Experts of a small language model: 128 experts in each of 13 layers.
Below are experts of layer 5 (counted from 0) of a mixture-of-experts language model. Rows are named router (the router's row for the expert), gate (a neuron's input weights, with its number), up (a neuron's input weights, with its number), down (a neuron's output weights, with its number) and show model dimensions 0-255. Each number is 500 + 25 x the weight over its row's rms, rounded and kept within 0 to 999. Numbers have three digits each.
Before each expert's rows: a language model's description of what the expert responds to; "comes after" lists some tokens at least twice as common just before its tokens as in all text. This comes from a sample of Wikipedia text that the model never trained on. Tokens count by the router's weight.

# expert 2
What it handles: Table cell separators, infobox field colons and semicolons, plus verbs taking objects like gave, sent, received, caused.
comes after: " |\n", ")", " to", "%", " —", "}"
router:481536470466480522499482458510504514481522522503550505496549515514477486490512471449502468490476517532506573455537474493500508496475541498531480511520467476462523468549528500483478504498473507463481493502576441505492517512458491502511492487498564541508502521504461481521481507527498490514546468503461500522482496499527563509490489499493500531510526476488481508499503485517503527461486486511538490518452530479503494493534504521471514485516479476524473466486482477519533501519498487487556548493504540489508517536517503505500527478437548517489514492482452467515450507495534477511506507554496516522510493510507523521450500525480509529531459484532492506499505500512552488481499510462493499481501519509508498482514505480496527477525523521488551550468488478479533547496505492
gate0:466510490486504476469508513481513446494519542530485501493512512473516498505541474521503447461436526491496529519496531517478450497517492488481505509503502519494513500526501502476483497488515540483521457517544483499505507497478542508469493515521479500529473530512515499488464509496532461511536448502502478492504502509533518481523453493501466486454474465462503506479539530453547518470469490506514486496419489469484496501495507518517511513526478487489528506504537491508522494520490474500579498479498501468461497495513488506529517496478477516454519494452484505515498496506521489485481496555457486528510504525436483500486505520551493509539496487501532536521513495467534458516502492484525481457497487417525528514462501544536517495500456469478525512476462466496522541496482519
up0:472506535508516455476511456473491521520474498495504507488513483400469487498506485489485489473496498499563488503446507526477524458492517490512527503513488495478491510514525549485474529512482532508495528501541469489479475529516529509537480501510483490466507529501493514482520493433470527494524509504527491470507472482537484469486476522519463484496512534514478493488443524507533488491471474508529483504539492492536521501549475470541486471502513500463518490518515506513498418522522497480508538562503500519507533480525511524503536512510491485524550457460495469464512521412511473482499514444497499521522516458532470516511492530500477494497525486506470483494540498548492507502520528498499482508459471525486521489521485526472487500481498472515478462492495491469476496504462495
down0:481520513487504518460568494510494525460491502512520522546494511457484525516493532568523485524471539477506547473542473504450494498463511476487510509473487510516483491496525463477479516509485496514481546487478495471492527486509448510523487565505489480497503509525497474500544480526493524508507522507460539469503435526509500492508517505519521504475455505483504498501505530500503513515568447491560502471479522503494492517506514510489489493487460526493454509519482501529517510543494548445487494509474499474541480507525497504504502482474505481524475488531536440470517519482523535486493506526500472511488458510516513487556497548446525528497456493522450495553508551517509484541506495527493483515488473486516477500482483534512546490505483486488471530511471491518497469522499495
gate1:472501505507546475487463525475541505522476501479495516486518504494536505536516520488489515508487509520539552506520517517487496520487511528518481492507505523459478504510501516468487492454505529474519456494486504464487503463540492506515520472491480516492461503472492550517489513533510464479501468473514499514494510489500477518482505471492454480521530452555488452513501503555539475494521474490477484542465522496540489446523490510444505469468492526491513526482496532541491508521471519483542531552480492533441467484492528497453525470461494488496460557527523484549511515529494489491466517520524461493547481522474512525496480557491486470503488508447491492502519472511483484488472493501483512501480506489496531442542509484501438516499501506504521506518529487558509520531465502
up1:494478529509529517521480487526501465529524520522528512458501512458479508505465467533527535517514496493490452535514475529466486478459489458495526486510466551479507516492475499500507482486500505530510500460524517484522513500507535496501477483493480511510507522494521488503433494507506439499495478541480479473467517545485520497518472508548551529530475470545478468470449483516547481507474506526516507486493507461494540491487484482481466540504477498498488495505510501531521504506506513504485414503482486429544531516517461503482501501446509494496521471488511473474468498484478515535546521520471535496501493488531535512498551482514518494532499507525504509483515474493532503487543493473486484530509452485535517507432520506482531512504487432508551535506481507489496524527493506
down1:495458496535484467530452494501519470464510489497474542447524539466516469505478514521450502482508515487494474488499490520481479484529527501487508460561474501511495501453478461558502499541492481484535538490483505525505541497500499543453526479508497504513491473459499519509496493477507521516511499535528476524492534540489499498525522484540461519458521522510486515560492507514514501470512503470530507496479511471447500498497532484484527496479463518525490490488472529512513478496499425500480523507488550507537499493515499458548495509517463502513505463490500492545474504517509480536553512511532506534496534505521507478525497537530488535512479505494510511444457516476505477479505511477484509487512499534453529486496477532533529487476443468462513478485475480465542511496532552
gate2:511489498458553473507536509515520510484553493520501507489472508497473495520520542476509496486490503511484501483503534502534501541523540490496507513499461502453530521518497489475491476508500486518461481544484453524534520495503451468498543494530527519544533472476453513502493515522530484492470503475489489491491497511497534482506499481503492518503493486475527500478528435461492510484512503492528484443448504504514493466505529521507531492477565524503557533493501519506556494460562518537536503517478540522511518508505501499476510527457490508464467478529468499507499518483493481485491514493497506470472545501464519520469473509521524492493474505470547492467529507513504490553468470450493502472493487495504495532502500491525546512538466517481495522484528482553521585463468505
up2:466504503507483474476497502519480485509497487516465531545470473483471536505462473502517489488501493532539534475526494514485522496527468548462493527502525495521436524521505535519521517508492486500494541519428551483503487511500532524486498514477471511504502506585511544486477450475476491479489510477496484471495484512522474499509524470527465559484508560508476524484514514523519473529526465551492505510529518502508512505504479505523526518491493483480524506516485506498526481506500508475532495510560482483500488520479508486555492516480527441460472471479524473499517504495446509540523497498503480450542520459506508456499529501456495495509505509539479488492506481449478533492557536523485526492467528518480454481489503496499459478461492461506527512517473502506533483512465496
down2:486517491525525463500491519508519493493492466512499480556480543466517505514474478466509503491471537493525557477523506524500491529527531477476497479506512510467503438497473506515558521502534484496438492514516511498497526502505473487523490454499486497497481487496479501496459510463502507469528465539475511499532508525541506477461488511467518458427489482488476483471490511532521516526503474502482492416513546510508536494518510444537492515527501484494466492513524468467518511495521541482526499507512490488477501522545526519504505503526521483489488505491491471536523472536495508492487477501478521508543503524451494509476425509505497529505488500488449531560494508465485523476573505506511498500503470542492477503500516511471498519547495492489519559486504471530487484495497443
gate3:469489505506555495496521514512533528495486509539488475553521531506512515518534495476561496476483499511529552519512462472459506501496521464477507473490515495486521470495516563456492495497476550502489529496526481512531494464495514515460523491477509484507537501489466542511477491466531480507467493495483482541531500494483527491492512526507467531520516453484533515527517427503500479427512455519509471514492529463499474468507496521496522492494530485483524463489523520505520501534508521493548488503488521475508478506512446472516479515501497517506473495521488473515496512474445510486503495513451533510505518455476476525495519549525506503508499511486429530529542516528513491508514434518492448512484500449468537517503459512529473499491513488498539489508501495499534539467471510
up3:497475509514504541535509573487509512501511464515513516458465474518450515475527491547525517464504482486501565499504530524456493511526488498504501466505524499525493463487462489457472510481496485516477518525527495505516488518487509500506525490519501515432487491506511471487537500466535516505474480476518485488523510518517463470524494505501498491512512479472526452522481496511474495481494485511452546451492493475502486493505527531498470500527496486495552508530493531526495532507521563541477483502487537516495501488497479496518528494517519477521495532489519505427485558509485498494507530479558501472455514508471484490488490464489514519492513490486520484471542471475490491464544479470515476497423524478471515479501455498485494492473431448522498511480545491499440528499485495
down3:481470469507552497508534502522528526515524484536503507518457487491500523501534454546513491525492488523564492508501499532512530540461504519478516495436468486518476483519517506462486514475545490474479500506541495484483474506503546488498514512474473487531526492540454493488533525474460537501485539523518534524483497549521480523508507500482533510498488482512510492465505516511510525522478467487508482459493491506476537476513497540498513548473459507484521551485498524549474543490512500530472512531546475496529498517493529443473493496505542502543509481482495487508471517474526519524508495475534524453529452471498465504486498500537474495502523508521502511488506462532526528485489506545558496496513470514460498440535499465519488496484524472497509484499494419510512492492522505
gate4:509499521454483525469499505503526524486522538481488532529454516516494487514509495482476484491505530445497502514493513490509483507532515484505529434472480505492497476470491488514525465482524507499490510539466521512514518499498496510474462463484537523510497461500508472498527507498536515516522507468492537514468477512477513510500490539473475461528536470540528464485528499514538537496445504485538500519470508525501502498526542525460499463526504525502479479497500502541526483464519509538479492478459528517515478550517483505453514433492519513521501519535503491489496500493489490485494489551488506590492525499486562522515466469468524515506471526467528480485494511560478502451471503520554518477541538514508472530519458488457525507525504485510466506494486451521455512498481506
up4:467503469462448472506492523526488505448516514465496499483473494537472501512498533464450472479478492471528495489481472524481532470529491469492547511479475524503499538505498487510445529517519532489508501538529526535512497515496513474498504476520515528462502524488483514531524539489492526489502472526468483464497532504490514435467500495467518500520541489525488510507451567478513509440513500491513478475487526454497520499495424518515515541515512519503521509489494500517516482510481529509524465543532538493532462505460571489503506518485489492515514478511532506499526502518487508500497511498533488495533517506504514504495489528462492509507540465532536513511575464512547502506516521463524474511514530483507528500499534493551460479534532517495553467502472512515475485489526509
down4:458531488513499507503493475503451533535508515480521535509504524492478498504505514488500449532502477526515521497477484494486495501488472542551516545538512518489509488492470490488478510499498459523479503520475463542531500492489508544476481496428499488476503535502476512511490494544508498525458495484540497493508506461514486477501529440512522507549506534499534519509497503530494541484489465463514514511493492398505473497496515491480541508491490523513496507478485519501496481513496530545487522512499482508436497512487519466458514541489471506486516512477482531529504463463497493527501491484504493487490478489474521492535488510472504545514525492449460526606503517494440535496485472501501487503535526517487506512536498504550523461523525515539506486470489512488514521527547484

# expert 12
What it handles: Pipe separators in tables after a name, year or title cell, such as "Incomplete" (2005) |, Rushing |, plus some colons and semicolons.
comes after: " |\n", ")", "0", "3", "5", "4"
router:497557525515472476509484479507504469486504524559470503488529494538473529484508477430471490485503513522490517483579510484468466558485526488492479491473469462501553529517483518488466486523469482458490529533509488515504500524493479476519526481537490511541501515488490473479477456487526477465537497453485493525441482484472518525480493485484504468516488528480482461478508481452483503486482480523508512507467495497490488511488489467465458452525477498512479506483512510481502483529515483526493517514498532494496486503532499495518503519504532528457507500526487457492471474475486539475521471489452491486461504521513481491509476506496469506519480522561511491459497457484488439520522514484532493546490473468507472492550492458493510549517543508535513486484500447486509502485505543
gate0:486502509498507544516515539501502484536494499501481502524503530515506506479509501496521498504503522538547505470518489512484463516536528520497469492510527511510509469517508488494450555544489516496517478516525533483481532531519515481514542532522503496472515484550533518486502528487537495486514501493503505481456481495493481490454512509492490470536510472457516517482498510483448464495490458477539512490466515491547534489537448517544513479493482518469512505469511521497422499507500528488504522449526513478503496450526498506491483473508575556545469534514501494499477531512496511504512519497502537499515499489521476550467493488530467504484481472521506509533482448510425501542519501464529492509516495481473525516460455510465456544439491477511495504509502493500475478446485481
up0:499496505530465479507529532490535450504484455520462489527559525504472532489473528463462521513509503530508498484529513487507474560501515515483502496519489511453482463479526484446538462537502460458532493495503481481506472484526536538502515503541485473535500492479475507505517465547491508492542530475510474483514497556508500503461497513474462480520472485478533471504475530511462509509510498512534491533469527501494483487509469458485504509506519518517453473444514492470492532498517479505489519500512462504484491481474470488507519525492486512502464469498509504451474531449480505538516492556484476451492493530531453463489475503492518461536470479499500496507492441485541496507469467479486503472521465508506514502480473504490469498471471535518493503496495473520559471474535467
down0:538458520484511532490516525460505488479494459474528489452506497516482486481484454485480497447486485522502465480503454515482462478482505512526473500507492519495483501535423510525550568495489482523477538486486496513469431506537494521479505477506478514490484543526505509472487469500513510502515479509522508475497468477484472523481475479470479485550525514474533458483505507500482516488454481523487520516540535461495495488505474534516507514486540514496506526494484497539490498529527460509482479477493512493537494470527484518510503524479489502496478481459524488464520478497485513526481450481478486545452524535546522550485492499485493498478502536484501458481510473512561487508560545500507534516473501539496529493522482496501520513482457457508526490561500454515530511491523501
gate1:492513538504549501509548534493503487511504462552539491502511494508495543423497503488525476530453465482522514475537489517493527479515518538526505523480539508543511525516500520515501470514532496472519533488505506492484455493503486491499485511490476471469498518547507493474538482555524530496494565501459492524503495498518511498477490558465490519523511506549527488496494520477526467533531507511505486572537500475514547500476465506458477501489492514562519479520516485528487479511489485525539482492468484464515454509504524540499491520534469485496499488502540458492525525528483531571494485527505484486486431498477491509473477506503511526479511486487483508551482463512477518511494499515492530510482508512510530509504514502528547473495521525519484468507502454533509486519531529
up1:497503528449506454493514502507489463470534528522541483468496440497546504494481478456469487507495473510463512480503469500520550436475498523508513523518495429517510470496512491475526534521482490508512525501537496522454523524497481487516549503512487511516526520559509511519489460493452522480492573512463462477548473497543522525491506532474499471551520479534524515496485496466515487473515496465529508479507481518495532514498507486499517499488517491533477475481490537493551519509463504493515500503472514482511483516493505529478526514500513483458532536524477501526473492470489517548510526499481507483493496529491459502480505527499474548478486525510508464512544503486464497567502521512518486493452489475484490457473497513517495490525564481500521496481454504499532504525508539
down1:530486494533465459514501512443526468505522506502479497515502504489486525477497478509470454496503474515452492511519502501495505514494484524481518502514502510509467483513450510495490512486483532513501499532510504511498435552529435511492508474462503479515507489474478508523475464488491502508485516537455496518588521537487503517467464470488498532484478509537519452524488507485511490466488516540473494506504487500505504480464490468486490470483478509497523472495504526452461477505491493503530497481496473518513483506495516479466503504536479496486495501564552496457545497519513461558492539515464461474497512513495525526540467521558471497475500505566500484507490505480518481478443509525476483485467551481481532507500540503474475531483483491480464500535508476508554538554525482
gate2:477504476479523506479525510498503494527468503511517497466487441540495550483529500528474513506484462509518508486556496489509474522522477467505500485514448479494475486520490462497508477480507500474477544487479489477514509472494501488490477495504516460518503542511464507501504520503482481474527426550476484471534509532493522506468501536517522483473511507533464537500520455505452534505476469509500457496483518444486494548538478470498475489510486527502519542510472500476479497447467456458477450496533498474540521491507498450494473473496506494510466497512559493490534518527517489508488493482553555475482489564531543496493485504494477466524471452486509479448487490515530520507472504529522482524494464477485512498482530516544488499504500469509474529499516507503464510470461502
up2:510491521504498479519504466495520483508449518489503512527482494511485481510507518481498504468474559504519508481468494489518530460452528536485496480551549522513531512474535490531506494486455478496500461500509505481504486508499517489509529506538497466535437469508475525467524489571510487494498507509491522546497522481485531461470510506500471487492494530460532466478478525516492500500489512528492468505493519538514514440503548466527535593514484479487491495553525474541511510514527516467502543452512515493531495520464515525498500505500466493481496526515477485515478519486535472471530508521449548497499526467523508472500489512472487501469480524430503497504502520480495489456528477457495523487533512558530505497493482518472503482462495536526511516514486527535540499495523489
down2:485482501470489519519529474477499514490511479529503554521488501529466517543514524495471472496455477491442528489471476489504497472535493546484499476526474518503480492497511501504478450475526532510500508484501500537512491499471538489501504454484519501555445442534506520477490511524540504469470498508513466488486500520519503513470494492509539512500455508529492530489551517532503523494482509512512461530464523496462458523476536491545513513537461507534513497520466445527527546501531469488496512449496475496479520520501544486495526500446518464510490451462503521502515527489470543506511472507549501473480513497459519475534479518513466464467511498477516459472483478484525474507502534523528527512509474507492467512492503522492542484487472471515501464494479485532458565484498514
gate3:499508473471501502507516478508519470465490482506480514503495474445529477522463503501531478516437519538468516494503475480472500498511485517476533461476523473467493517546549502487502500550542477505512508487509493481545518546494570535462482488480497473433481516497485505488519572501531496515517469537498478512476529501523559479494500501476517464493512486487510425528504542532498474489526497503541486516505531505515468510505449494493480490541487512517472485490487483557497484517486541510501521471459500513511506511477494528500491493498497513502517485487496511503511461447499497524512506484504474483528455479506524529537493565521551565538503501499458506517536531501482509517502487505517464504511524540491472523507518551470498524494494497507513537506481494534514486532454516
up3:516473521506470477485508506478465478535505532468494497488485454518485511460487484449497469524502498527519515529457478504481521514496505494508528498529468516485447514496495535560485485521494488544470489465507466516431505511500462449481491472523531521516561526513479492532497471519521548528508474489515504551518525490488525526460467467515496485525498462445499536476506514522503507500500524515515512485513540480511532507499504514504541497472505525483478488507543503481509488530457460458475494490464497528443528485469502461475537517416454472449499476461487474495481503470491527467472526480471474514500492514481490499539499539511481498523487489539527498524508507499526502546495478471499511472521451496493517508464475522472489481514508505512486482479494534490512513495532542
down3:555535497513494512478518489487489508469494501501513465471471486515479496456499444470460533505502528546490519536481506480467508514483514501482507505492478438519510521451478512494500488468483531487512539486501496524476533488489517456485482502504549441511513507482526486488539465459471499496513512483491468535474486472527547500442496533518478455515482500501473451521503501489519480474464534492496513480503532533478504475514495505536501468470458520544484537507515523488526469478499416490506469503508526496535515511486472534488501489460522521530451520525492497513492494514518521481497538467448521528525485522494496504528508483540483491523509509552512485533483494476511488517528504462514476499493496474508522470511480545480496519482473465458496456515526469528535484501441550
gate4:489515457505486516525510511496491474478474548497500499506507463490467502474523513498460492476501522527493537503506481462506479452518491560494478504480502489495477455507510494474496507492503540503538509506476518490482540470485517501540502482471516499496503454484491469540485499520532532496488498513496488496491538521491472500509474520460523517526490478504473553498476486520464525430507523473543499478494490513491438522499496503524532482531513551524532512508499463547464510494459525506538502486523510508516520460515483450491541482514464478490523472506474521466483512496488516511476503423504537532498493470519529510459452531507483496481481479516540510505490499480538497548497453471547461445528513508524475495495492475547441510498500473511497526520531515474496529536437507
up4:472458480467523523495481521507501531512464496484509500520477524468501487473511491489504498490493487515507488519470475465545537475500451464530443469512503464503502456541497545473512508478486496487450485507503521490450510502482483554517497495490503520503461488553546529537498506523484481505512508474508503517533512475488489500469465526480540500547509484516505528517515442539523524452501474484528502476473483514505514531478507541492481500524546530499502512529472479496486496504495491471520500475488522502501488537509537485470534505506463442512480491525489502487506526478452482542449552502465516549465520506525531524482492495489509524478526507536502497510513541534460490489514445500506482437507532489506505495475465497548498461504487502468466543509509475470559536528491490
down4:500525452512492491492513485520528485537520488504550515476534511442499508534470521486490539486499485517499494496531556509449504509526494511514473503558517488507504491522541487465504464498547540449554514468463496496531478462491477502522519526480498443470489507492499514454461481505527534505484525516522501473497467483507522484501511480532494530489481476554516449488512525492524479524486514496565494461511481501521517516467513482549495470484518517541487499487492525543556522495506503479483460501520506522492491498498488471486493518503522556529511501494543500519494467533515516558470519480518503531519455476493546446476531499480501525534508486479511482526506481527512522515488476534491503506587491484504521502489510510478501480516470498492543477498505498556485486483472505

# expert 6
What it handles: Pipe separators between table cells after names or titles, plus colons and semicolons in lists, such as Authority:, English chain;.
comes after: " |\n", ")", "3", "5", "4", "6"
router:487531523509476520503445531505489473501487521576496530470520524511462542479518428465474497490482513547484529497567514470487482559492501468501485505477499481483539507561501526509460515522508472481488517560514503554479518525480501479523495480530511516542476499488475478495494469513536482485528480465454472518466476515459512504482495499468535457510491534497503463481521479474484488483491462488516510528469485508494488518494486523459471455516485499508488501478508502480478481510489489501513500517504535501505483497505503477514488516493542513463512495528503471493471484491478521509508478494453491470455487520506501503491461498507476532513494543570528511457501451491503448524490515476519487537475532490506469491538505457476494559509526525523515508471524459475511523496510529
gate0:449499494466503488482509488501510553525525532492493439472508518527475536470509485493511527489481512557469511532518524493511496533542471518510454511527460481498492478471486490514500484520486503506489510501511474524512533476528487482497520538508552503532492484510609531473509524507508510474487464503494487531479514536478449518511454510502489548493487506461483538538527475518532503540552485461481516501523498464497522509468520496486456441524511512558502535490508510488535492506496482490512558474517500527489503491474521539497528482496512484510502514479505531531515523473513494520480485472547501504510516519481517520554478487490514478467520538531513492487465482520527501522508512498514465467515506517487514498523470465554515495501530485540459484467523490498503546509454502
up0:495494481504511462496539483532546470443481496471470535481549478478489497512481486507486478505493530499487468448510511530464480489524483471502520522467516498521501488524490502468540510503526526442515548505478490470465475504513557510543515526518522505507476472520510471443475518516506514457483564518486497477528506490526507486492472505479452490478508519470515474495494475451527485491527534518521509496466518476494508525446491459482491487494536524480509469507536540463490481498537465494502506465497477506469507468473550482487506531524464528508504520504500477497538474494532502516490475494500482516475521479470524519475519531504509461501498483487521517506499500485502487488472578492517512516476492571482530578477511494575473514518528504468524493475510500493502489491525494
down0:481509520512473458527494531474536506522450490508440531468454481548508446483455518476460483466510476504498504528523465537492492525462488499523509459480462490524458525490539481517509459488522502521503529568502534478491481458501461500515478467493494454479493518495490509486470513481454479421498534492510494535510492509480493530476486506489463491427476471494480478541519512513498482457471514469516524517481495464490480519511483500482490466472513565472500493521513483462505478445514485513525465464498490510521535474490467511507511482502502511512496475519501511495534512518472501477493478484467493492473492501513475512457507496507452534515493496495502489469520470538484495463536518515498498499521483489490431518541511531498503503468543481486454484492513470497514510492527506
gate1:540500424485485514537478468509497508453485493510476450496524500477475567502503516469488504479546517494488468446541494475501479502519539507486516514510495494523503509476538522455459494456485534470489512529510519512528489492490524462510502472518555494509519498499487546525500466564484495490515504496508468499478502512491512479509544462473510499493516480471489506486464473487484537489472532484542492515507487478498463483504516482474500505535508545512489522506473481488469511498467531518508526529475487509481522514497506492512481509484524546477509515531509488532498514487473580494499472473517501480500503504474518532502443515501529521485525503536525473505520494516447537515462485495502464495526461483520486442482510468557496564573477536476498504500504487505470482461475500
up1:481510497528504459465533551504470500510482499477560517483516521466499500512476445505493511502518496562475495496509482465468475495526517525515438513485513543504453499534549486509504498458518480465483506504521490512448526504509517513495436552516487463507466459556516512492480527521543528508473524515480481504493537514524506494549444518530466501482477518525503447490513539541494499520506509475488482513487524528537500530515483503471493515499516461540515503485517466504498514490522498492505507473503522531486507521509489488517497508501482463504523444501502537480515491525498488483482462491472463498489465504553506481438536497555514497499499543481490507506474487509518467527486505548501508491525541520494494508486486535494484479497509468518520528491550516498493566529549498
down1:538498488500520498554522468487505519521485487565468485509483452444466553504485502518504458542449523473489476525524527540521463524489500510520473454488510505509492489477508507475476538484523539488472499532500523502502487485533466520503477501501502522490473489514494522519493466512481537471538502561480498492481497542555494501501506522525513497512534513455496482500472467516496520524517502525497501498535486497547473505503537510531544531461507488547475509508535496476505500501512482481504523479503488465506489488502531494501480524549511453488531475502457543509525488455476500544501453485480522501560476492441509517521458501506450482511522507484482522570500531460488535496525462518464479488532473528501510488506536535496507512535518495528496505480520505531523522524496518
gate2:484512486513514530493479473509454490524527521502483494539565518485547472486489466473494506540472485478529482523531538450512473512510495498478496518501484491511529539485535498506517524494481516489512499498535494507540492474515514538534518526466519473478483545489483491547477488477463478457520508524453494522535494469536472515519473498478484518485491485510483497518496453502519483511426518464535459494452497509502472526501533524472490484449449482445492501504508483490478516461516472520545548503504491429515532491499499520521488457485514520452491457469485498495486500518483498470523510507496524501484520524428520479481496497504545507505444517528459536530508488480528506497494490532496488485494492538488486524514494483540491505469535514545501490506444495492539491486499524
up2:527506472476473498489462506494506547486502551510482526516461504522483503518472512478490461523536513512515509480467416487518465485486473489490524493485459464500494426511500513517507475464485479488510521487489417517496500516460486506470517483526505515516501494475504540504473519508501474452511504506507537506531475538517503542490498524494501510501511548543501532482527478538483504497504485501481490499482518483483494491521544518474543530498446528556480525518464502485515544479463466479465472490523516496492549484557515497476514461489464495451492523486438467510511473453492470482519528521449531519471501501496511509524520519534493503475468503516513474490513523516525506506477478536517513495491501497509496498509503514491458468502544533478454548496527504479497531496531459
down2:527508487472496556451506486493491504447467486493463506457469483499461478557495500513510542501467554487469529459541470478475477481512490493502422516507500467537504473510545491503535535497493485497490526491472498532514513508534456486517488481496488513466504508519502497463443517450532509539538509472521530490484483505499473520539506502502476515492503488492459475468488474532490537487530457494494526516509500510502549483527540534504507462526505476546449469492494524469523516500479475524508481520517516456506491513523491534499479479488497492472570553498502508514499495521529535481481457455533501532458516479525509502467514485531491444520459465527501525489479475482530480515532508508534501480515534481486504519537469521476495482484514489515505490489495520523493484476491493
gate3:481484507543488536500461531502489503459499531506529463504475520482500510494492513531509542494531545517494502508530489446494430484541434519480479508481554504511475514534491536509489514519495542550551480476489513479490502548487485441525448547455432524526493456488478480480502526481517507503488481531504538463480488505516454515532495493496528494549503501508508502474501484486514485494563501499459488519515481543511512519479472492503517513497510483535522520483508456549477521505463518492507526514501509501500512493492493501546483482528484475519520471539488504485539489527508543464493493441508470489498469493520517491504490517535490498506483490491529478500470506505495493522487536501510499477456495495510507517531503511539446523516499443489493561519497472485474482517462525
up3:539507523548496469546555514523510495496472463518482469468487493485509497523524532501495469543540493523511481497503497508507499512486495491505532460488470491477481490520535488542493488521513487489442508514532477513486488539508495525461508479524474501555541482500483490492541462478482529508505507528526480490482475477492512497496556498513500494504456494471522490479471523497515513531520523533502518509532495522505508524535489470525463511501474481448538532450493551440454539493514555495469511477555491515471481523502490485521509542463490491494489479501479496543482479509498492487548543513466503483507505487489489502561528506504470499497511512513478521511492523507496526494539542538484516519470506480492490490492521531428501488474460538457537496497521487481488450543544456
down3:485512489507516468482513457530523507503522532477533486457515536458516468495501500505521493465501502500491492508468548476476507454518539491476560480472509485502527486491526463479483475496510529495521461520488509502546484549476540534449529485544508461485510520480473474484509507513469487476505488500485483489527474480511530500479501460525489543467478471547523484543509490536520505473462470493538505520506457527529517502536481489464471519482488492486499557501470490506503494455564505523506487488487466490512463505506482523487502456531493520513482510501472474474518514508478483521495493521527472527537542499510518511530480492456510508515461462498479478519516543524496504520475548559520452534494495517498479449494547475491486432512483484515507450495483498499497480469459520
gate4:469499480513526494488491526469465442569514527491489476498495493542511517500494470519460513488413470509537514497530506481509522514504465486489487476499487466524495483477509499497464497466512493502530507515459522484505539477502521515463482462538501484527514514507529504440535546553491514457539490498501500517516533502444525523507508509515527452507478492500476522520498433514500515513483520484487512496504499491540518496500535534499441480516544548467454531503509507514474490531495472482509519464532494508550478490499482491506514497562510477510480529535505476482470496484506521516488539522505572483497517524487497493500467468552501483465506564529525518440519486505481492538454495512516506503494487525482545491513488523541486492510500482489493534504487512513509509481499507
up4:512447483485483455477510493484545468474455491480532491497482476481515490464499503488490500518575512480476489511509467502508475494551550526470515502512478495468526472494489459529496482483463485482470441436484503569500475484502524458463518533492532509505531502500557490530463494485515500496467521481508528484514507548510511516487509507482468544530497526541502505499522502448537540524449518499487484494504530489445503471507496460539534522465518491488473477529487519490519509474491488522470478470484493483453491538521480474462477485479503531501523490465476499504511512531523476509518504509452474505490490515490513435472487498521487471513483464490496480573468525513529475500517494492491501500500488491483466487456494506476516467517465510493517508503528541513503482539478516
down4:522475468495542517487572478471499492473501487451526474517506536502498497524491480508506478481524518475485512495551514527507459505493511553501524502528511484468481507473519499519496455507471500496496507456520475487468485496518504491504525548488506484521483471498532514502506527483511529533477502492498530491512483547503479481491513499509481490513484507478528518512528501486489560521525506507475512473505505470476525509514499514556486511527513481477546527519515520531492529446504509544485483509475528493507487498528494492437524483496492477497517504493497510480491472491486518500493509448516502482458482526500516501498484482532503478437489428496496478672481507491498507530477491487511489479492488473484513570477501499534466460521493518508505495481512490515497518527498499